python train.py --n_layer=12 --d_model=320 --n_experts=32 --experts_per_token=2 --d_expert=96 --d_shared_expert=0 --activation="swiglu" --moe_layers=[0, 1, 2, 3, 4, 5, 6, 7, 8, 9, 10, 11] --router_score="sigmoid" --normalize_top_k=true --routed_scale=1.5 --balance_loss=0.00119 --balance_bias=true --init_std_router=0.0365 --lr_router=0.00148 --n_head=10 --n_kv_head=2 --head_dim=32 --vocab_size=8192 --norm="rmsnorm" --norm_place="pre" --norm_eps=1e-06 --positions="rope" --rope_base=10000.0 --rope_fraction=1.0 --qk_norm=true --attn_scale=0.177 --tie_embeddings=false --parallel_block=false --init="normal" --init_std_qkv=0.0302 --init_std_o=0.0375 --init_std_up=0.0432 --init_std_down=0.0432 --optimizer="soap_variant" --lr=0.00869 --weight_decay=0.0 --lr_head=0.00217 --grad_clip=2.0 --warmup_steps=50 --schedule="wsd" --decay_fraction=1.0 --decay_shape="linear" --final_lr_fraction=0.0 --batch_tokens=65536 --seq_len=512 --doc_mask=true --train_tokens=484600000 --steps=7395 --dataset="wikipedia_en"
Below are experts of layer 3 (counted from 0) of a mixture-of-experts language model. Rows are named router (the router's row for the expert), gate (a neuron's input weights, with its number), up (a neuron's input weights, with its number) and show model dimensions 64-127. Each number is 500 + 50 x the weight over its row's rms, rounded and kept within 0 to 999. Numbers have three digits each.
Before each expert's rows: a language model's description of what the expert responds to; "comes after" lists some tokens at least twice as common just before its tokens as in all text. This comes from a sample of Wikipedia text that the model never trained on. Tokens count by the router's weight.

# expert 27
Description: Table cell separators. Pipes between cells in results, election and sports tables, semicolons in score lists, and table divider rows like |---|---|.
comes after: "0", ")", "4", "3", "6", "5"
router:448479441542534531580523533424555414441576487560520562499586550498466463450492484532496544495541469473489500449473468583471334452557510524498569482506503396539535663561599477482499535512505575
gate0:565431474522412490522513523583548550454541529499400496584474498517548574497453563551459463565525444521493418585540565482483408498631511466504393529473602599480394514560492456498368605473513506
up0:470443523583559503574549491457588506562522537495522526560511533497489430470541585623520503548503466536487535469579479523532509639476490419456394556459539467546536408537477531568589574455578460
gate1:449496559527417430454619524448561490430524493429415531520447467474552480435544479536551502411477640501447475469540459591486423542501534527472542422423560469615469468491450473479419457515433627
up1:474390525492469422450528525497585461470552563401467553480500500457485421446617456519470454382393590507516514461522427538573465480468503452463605407498522443483447477507469520482487451475495607
gate2:385429438524434468489455477506515505483492512376425469499465529558548454494467531445467552530464550440615392506558398597464524462513494424571506534572521515548409454557501524456473425455507582
up2:425435426538451517488393431525477538479497447473505495500461522557514519437457548492484554515529553477579409455517476609459582504529468507514545558479523496550432452490455511436557398482401598
gate3:496476429621552505521436492560482538458506516552564424492528484417527463562530455444436493480381461457599654455577545483570502507485413495556542399587524463562507531553509500425589526492493496
up3:513506626518504546481524476481465546525564537491573477519545566450488519545531507472385481471519499469567502515460530485417488544491494361515591532414525502558527472467446537527483522525514522
gate4:492504511531621562437524485471497558566511567544543502518540529538501496405490428505453584543443447404461364402565404479447494468511473513484454540414492523548462540473518533539512490537501582
up4:474546522460417503589568571588533478448428517468521530543434521415427519521492488558467522495465402420510481438440507468452480449648471494457536562485442457485465458514541518514459456541609457
gate5:488503556451464413507485391523639480452607447512532401437524552535469517541564486439531550520451396457438430621563480516447476505475414434591621477486490418532502527445497458513583432599555533
up5:455468486425523497532504400471548575476510513574527532478515584473468368462493519423486481570590393489484510562469444452460457478605465507529501473480490479486486508500456509532503465592519590
gate6:460453508387430564490582474492517579494547497476464517528435507510538416536534473529529549517506542551502447561531547530557407604431517561506512515447487416526542470473478565532472542462512574
up6:420498463462476471532511384539439544496464490512538479491588519548557560569461540470529434524522435529613535550457501578526524574461436503595546532544513494535512550457559516522585485476485453
gate7:522470490490492457497521550499426514562484477568498576413441482560524606509448486470538449461584531437430557550517493495474513584456477458455600484452420519430627519568478431591579498564517405
up7:487455459418478461491472488493483547560503467600459500450562456523527555433412504544705511430525569432395503564511469543539559502532513532472498584522543468538529493445411470481505397495490513
gate8:491563575488467460623468522498575499365539514577512384511535536455527623570413514491482554443493498471458551446484455482494445530417503522489466453458492455530446559571536555440444473614492455
up8:514516449438467445490456543448476427566568487493558370482432481545481465627481554481492547475539465477526481451582503493545545515483528470451431456581500537569509523511501591563506529479483531
gate9:451371577373489456509614481438401487499558565491511491480524427421420583521487517470568573459498493461470545487544524503516445507510471535471494418573577507520503517514451478547601451528540483
up9:470586539518588442482540508477503493485580485573519520469448428455508418449532523565472438465422419539461492518601525511496553515562498558487447494516483435507422519569455571472484487449512404
gate10:530577496493658496445545576601537483554484557523509452457646529568516555562474587525517487493467402509483500520450519485566508573496551519545443399499457508566485548415599495534546513511475521
up10:515485569489516468564501410418608399556468531445436484433450542494577422544459510437574545557627452510491495446465412500533484523479517443494534443516574539514554464507474472448540485502471467
gate11:417504421531575522481511478508520420439403429459435453531503487508483509495493473525536485488558542509545519473556462534519490498447488428510434539457476533536431475467553461469537501468403523
up11:601505584483431559482425596546599447544607494463498466560549522509439495474466568408478484552366511447472500440506457517509556472510476521540503399521556523466538494511444449543478471438423523
gate12:430517477458479442446571576470499439594432458514504543496419619529519486487407454465565495504545370552470485478461560576589490489415515506509461539425492546449478411508430421488432529465428565
up12:475490460534483482465590493503463532610532420582564512400499594424620519539465465398503546502564469483453555453543542482533531462437529535598468544481543572515539544480521474531380568508499540
gate13:512472436487646393639539502456528528491499489502509552512565552562569461474569513593479458551441397554489458490477509496386428577471488581536494461491465559535484582469476535471408536570512470
up13:502506563467506513470491523430536402455516459442472400572557533477512468457524470449500648502432520510461521549531417413505527508532540547527519395488577562572491562508496446504553570496467445
gate14:580523411457484484580503482484483552577578482555454579476528531566457492563518508503389500464426511491505471500541568555459526557551442552497575429455475437464440516391575487592500586459559493
up14:565554403451469525621473532519448573563615453556522561497536567479510513549490413494424509431486508462469526519502543542451558515577480573460634421460499441517510461421545545525524504481499475
gate15:522611407520601543457469520521453518508490506460390491496563450529454438499409420554491496460390489558485505483486478500540521446551498466576548483447648424457538589514448456493573440556506461
up15:421517491490533481459513460555475509426402574454351599523500472478457432500527468540473567505443414489373529548493419542452476497566433491548491540559602483526474566529410464601436472547480567
gate16:484564466426538486524573508543489504463444427512512520403538502454494598473555505489548616532480540511559522480587575529507503500441559470470523509516457698482529464431415540483463477532460410
up16:455467435554591519397522516516482410531496453443423562417457452455519614558519571497555488520517463517449498488611518466609486500565554471408551514470544551590497475529524511435534532381434456
gate17:492438447432401506515521509589478488537493475507379605476473501529528431498529514451531456562530497511477480544491477449540467425574571464472499404496518466606498445418557473602550521500462483
up17:468541502566484478475438565542574578558536502502469552472503517518439463515456551479588528531509542594549520573523492549520537447538576369459546449425455460506535431531558477485553548459532505
gate18:520555442521500450515432468507636402504450512557515504448536534486521429600417474431504474465485455531525476439531571486470502494472543592553548443487446448578510552531480533634477467554481527
up18:500613474557474462499522452486614447463496425551564506392495520484468470529453482480448428460466449463536509468511617548554474527425434575526553431482490572508553598504426481565545489507484535
gate19:470594471542409493587530557496517457379479499414492416505383474547545506512489512457453597511501502522539578509437494420490535507500557527501540501486489476495505488536471523491490479483503486
up19:608464496555573460488511459481494495575510529510522508504537517515537430503549488508513445440547369543418462571535447493537493529466506498483463480464561480531480557452502524480519593501496487
gate20:399616488506415438538545542573529419520500485494644546595486480485576518449412527503520476518527466552519478514499553519586511486547508489535504479436437502452597540482412553483587440584487543
up20:458509501465472520434514509534545516520496472547501410566562556488378519562441426501461452564536526421472414481489479482435487473431542435498445542546538487536460447536593475563448490554509532
gate21:518608521551568549531498382486517568469550451522463539567486466588433428472548451592628424530452511502561511530518415498538483500505540523541567505482408535434520496371530483506560459479459531
up21:456425511538496395494460559403527472437467492482470489534500571473436563542565459486395581370464508415461504480435494520571490480493457564444482499506530573532572503604522443467392438511501426
gate22:515586513514474486493468527508543493460460506463583500530542500460425541513588519510516600511388614480580528529515505531562481441557546508484574505432555509511590450489416541468538539473487613
up22:521447491541527421430456535475525435493537459482518646527537577508519537520520528578468446469479444551565535494469592533501432539545467508601545456537487487552546487502555572460528509476531474
gate23:407486476500555453464523504470468478515463452586474582520498497526566436484543466517514480490441493475483593557427489508561509554507561414476477472549496551526581566495537519476468465557588541
up23:456471524462455437522494431552515454509543441453487454554555427463446513533579491524405439405550568519518410588524481369519586497499604559440482486442523545539550455461463588426394566548462557
gate24:509482501455525458540541556449505451478502396445534464580413440539456563442501525540610527553486513474430587464496589468477479520538537473465481527572562360558429448559433507402490443543444445
up24:474517474521470518517513471461410492639448552457418468533430491527530509506492492467555522397596463512457464484544540487506536512503599618494523443577418514460492432508549518485502583399565434
gate25:484579491528503524518454481463562513532477511458578452507550554529501567495442459469554621460470506542482482492469561464582440514570464503390455448451396505444540436518522493500510511568509451
up25:496600452494481474561538507478455572531468504512589487526493463617400488469445528425513618330502505589555596467410586429487432501534482481519516548465486503460490432480469487551513452589492378
gate26:541420469470482440523426583574575550583531510392459503523510500555347501479465579499485459574572416488510424385552504464529486608485493482441514527553479541518474447503565537510440549556499482
up26:464554562503510415483533582452447627455484524564538556552493528484561493609493510530442446515456533484524457509519624539516426462609548544515521477399478445517470477483551526535517454463485476
gate27:534511412535435454482453508512465502487533464476523547510431468535353547538606532539447561484460504544603490454500487378482580429472396502438501502562511480437515437493464436510492480539477560
up27:549521457513415526551551538511488507471532414614515472467486525501503458493552419593501565488523545496500629423597626412448526473548422518468510573481498438494546539454546474528514509554445518
gate28:531515416547516599574445572513481502577500555529389496540556518554443548498552509457539477526412506532473513430538432509540405507526495578514526623524633463495505401534474447536478446521471555
up28:452426515484540407484501468473485508491448500437506602462521528491536478509517504514489482483551444553478533634464510522539440473571526554510504552523613414481482453468426462530434557560513476
gate29:516416426471573459525448350447524531468473507601530507445417519464593423563495452405441535573538548566506579560492538472416504394445524503486560529504527463410514464547485487457436454493510488
up29:457490471544509589585470480454528438480465561503511493479430499454513479498605486445480439603475516553537585443552513467487574442451512419502429510387471528393468492464423519501459472487452528
gate30:474443501551527468515399585574557398516575554559457427468586430542482520474458525461445555468516564387562545542541559396541479505558504536573530558505501548496586493574496461480556475573618472
up30:486555509523542473483460526522573471553590507547443478454563398502507617494419511585462585534509516398490539536512450468527503525575538576528477546530446570468522487475413560510591436526614542
gate31:520492460477442421476547515429473469456479530535431479621488537572457514620469445452441516607465570522502402421539398495474423497416403519443537484435473445417441513521483494470544463455478523
up31:466498494475603593414476527488555456434574499482433548529534449523501386507479506455469518504447535451507551550509549470496572475596515463543547527529539454463547544459467509446567660554486510
gate32:480490460435445499561474436491436475570550485555516354588523558556485403438469541464539492483457378498525465375481510474528484559542530509506455468483514489584426513478507468483634482475569467
up32:521455437574458507407414489418478508482532486460449504439476537519461469354469552509547500511469582444515546551444470452474542451471532414556406524533519564505486548437465486494567585528418448
gate33:463509472457479507530503509505499465420520479512553536514545585508508538507492563560492448432527535393468460372527475513510431569451501532528454530506546568555536576543427493529550460370520512
up33:540452465466403480552469480527550455509524492530513535531514567543481538445551614596516479480370483459463456398445530570487488596523530475477511505578499585453594475413493501518511473437566625
gate34:453422456480415536593460497467503460469523495456416526514545410507566490481465497435448502542551479473561491487468478449486476536509423549508574375443499454587477502466476405514539529460549621
up34:570499525541564418455543466533454524483524467562633513480437521494544540505438505490504429458480529539462473419544492570490535591550521469432558554560486564356574506494522560498424426493477450
gate35:452464425516605465502406479550455526485454394533515535481549558499537501506483529547469517530517529492481556466482450568467534508470473560468420487553446542444501543521492447520458490490511559
up35:522531487555541534533484520574511432535614551419430602498514477465473532616574431474527503505499472618560513422453540513470422460541443514454570479500525478446393455526514555551474542478521445
gate36:555503530428523442506512577539416549490465598471529434509480456486447417507534534532531480481389430456421488492530519494535511492486482499527523418481531466478517445415514447484517358522500473
up36:523490447554582492454536532443463535469510438500494587562456511490404558447504489473457549420490455591443578466550485559447510486440505564540483523506442411484469392470542484552489596514478546
gate37:554479386528476549548434551521543527485471496405461471545381383535492560432476512392484535556400520499541529418505501404406498500476550453464501547510435481549576467537612381543478453514459507
up37:504476441414467542571506420484502607427499468432426469472467383556588478488444556478500504520494516513564510395522537423459585521548455578500484514518510593474524506458434466448540415560455476
gate38:482477593438509498502476569458560568576549493539532476557599481524448464558536508478485542547520512558432455508470519460508503509537487476555483495408416525484569559417579473535495555573501499
up38:521435524470552569473476497469520629556492527485639478546466494596362468505608441494459493568462510577488466465483536419586481586533447472517394491443402416484517528468586488581522614544529499
gate39:479504446502509453498440476453518530535554503510608468580480620537538529546517555493520462423469592536511478547448493502460490511421478606564517516588466452454507481486527481421527598523560522
up39:543426574561468537491512441496544435587512444556420544495448555485450522533396465519473517585565528410541522480458496525487474470479406409457496474573492569530501550608500488561452491436549462
gate40:509547421467448510586481517518467487430405506466547471536461438580483395485472580474509477452468512461519446440545458489568478529410450512520456508542498469676518389447552506430520520472448521
up40:505464515504458438424465485508596494533513526487444562485505564429472634553464433520440527608484527492557529542459550451465477489575555489477604521449462514445449594552471436584509481545503464
gate41:476498400522455521475458500542457464455480524409543515408533425501495555545538586367513514512522462519566471589461428488553484476477511485374466474475485549538501500578491445490543487525433494
up41:489468530502581406534517494567456483576513508398495473581395451528504518498500418537486518564469474494496511488492419517508547588402533525467493585545513401430504468555493438476501499461432459
gate42:560550447581529496625449544507515440461472546524406395498545557601569538486395514403440498544532519480439489521399564541530631461506511567536517623511460507517510515481543437595594523515600519
up42:502429477583435520615449470602501470518471564587521421432536452492568544527365560393487485506516543471584530519412523486481540433507486573567519555547504434511578500533529450514580430527511462
gate43:505472539545526553429537432416423592471509531373422499436481473545585440495540540494512543555416489543462504458557423536430470446457500523486492548522429470554420597474555521437508540575534485
up43:536506490505519521483479500525528455465484476462542536558463480481473577507501465467487493544486528404552471522527532447544489482595486516526597456596491602523515432440420495571504606435370443
gate44:475594527503605527443529547488524551534489509573588573532424503595446500533533481546469490542498531589505442510506579459475490464556535403452367451506467490445425547465532539544483498533585548
up44:409528505464620529388452530504478596517636554542465551530485573536424568513518547529479461521496502495427487482496595466483540392504586498530339477530523483524485554509532455402568489496450470
gate45:436483430491602479454569497502517502540589560404559450590550574543531483479542523448563568445463566411459462431434547548563439460546420508470477484552485588603456431500483438518466534505473547
up45:456525453515552538484542501493563462492543449398562445544606543563546396499505508496600539398541558440446430436488535608517440506544444508521518499529480663557402452492488534425534577519487524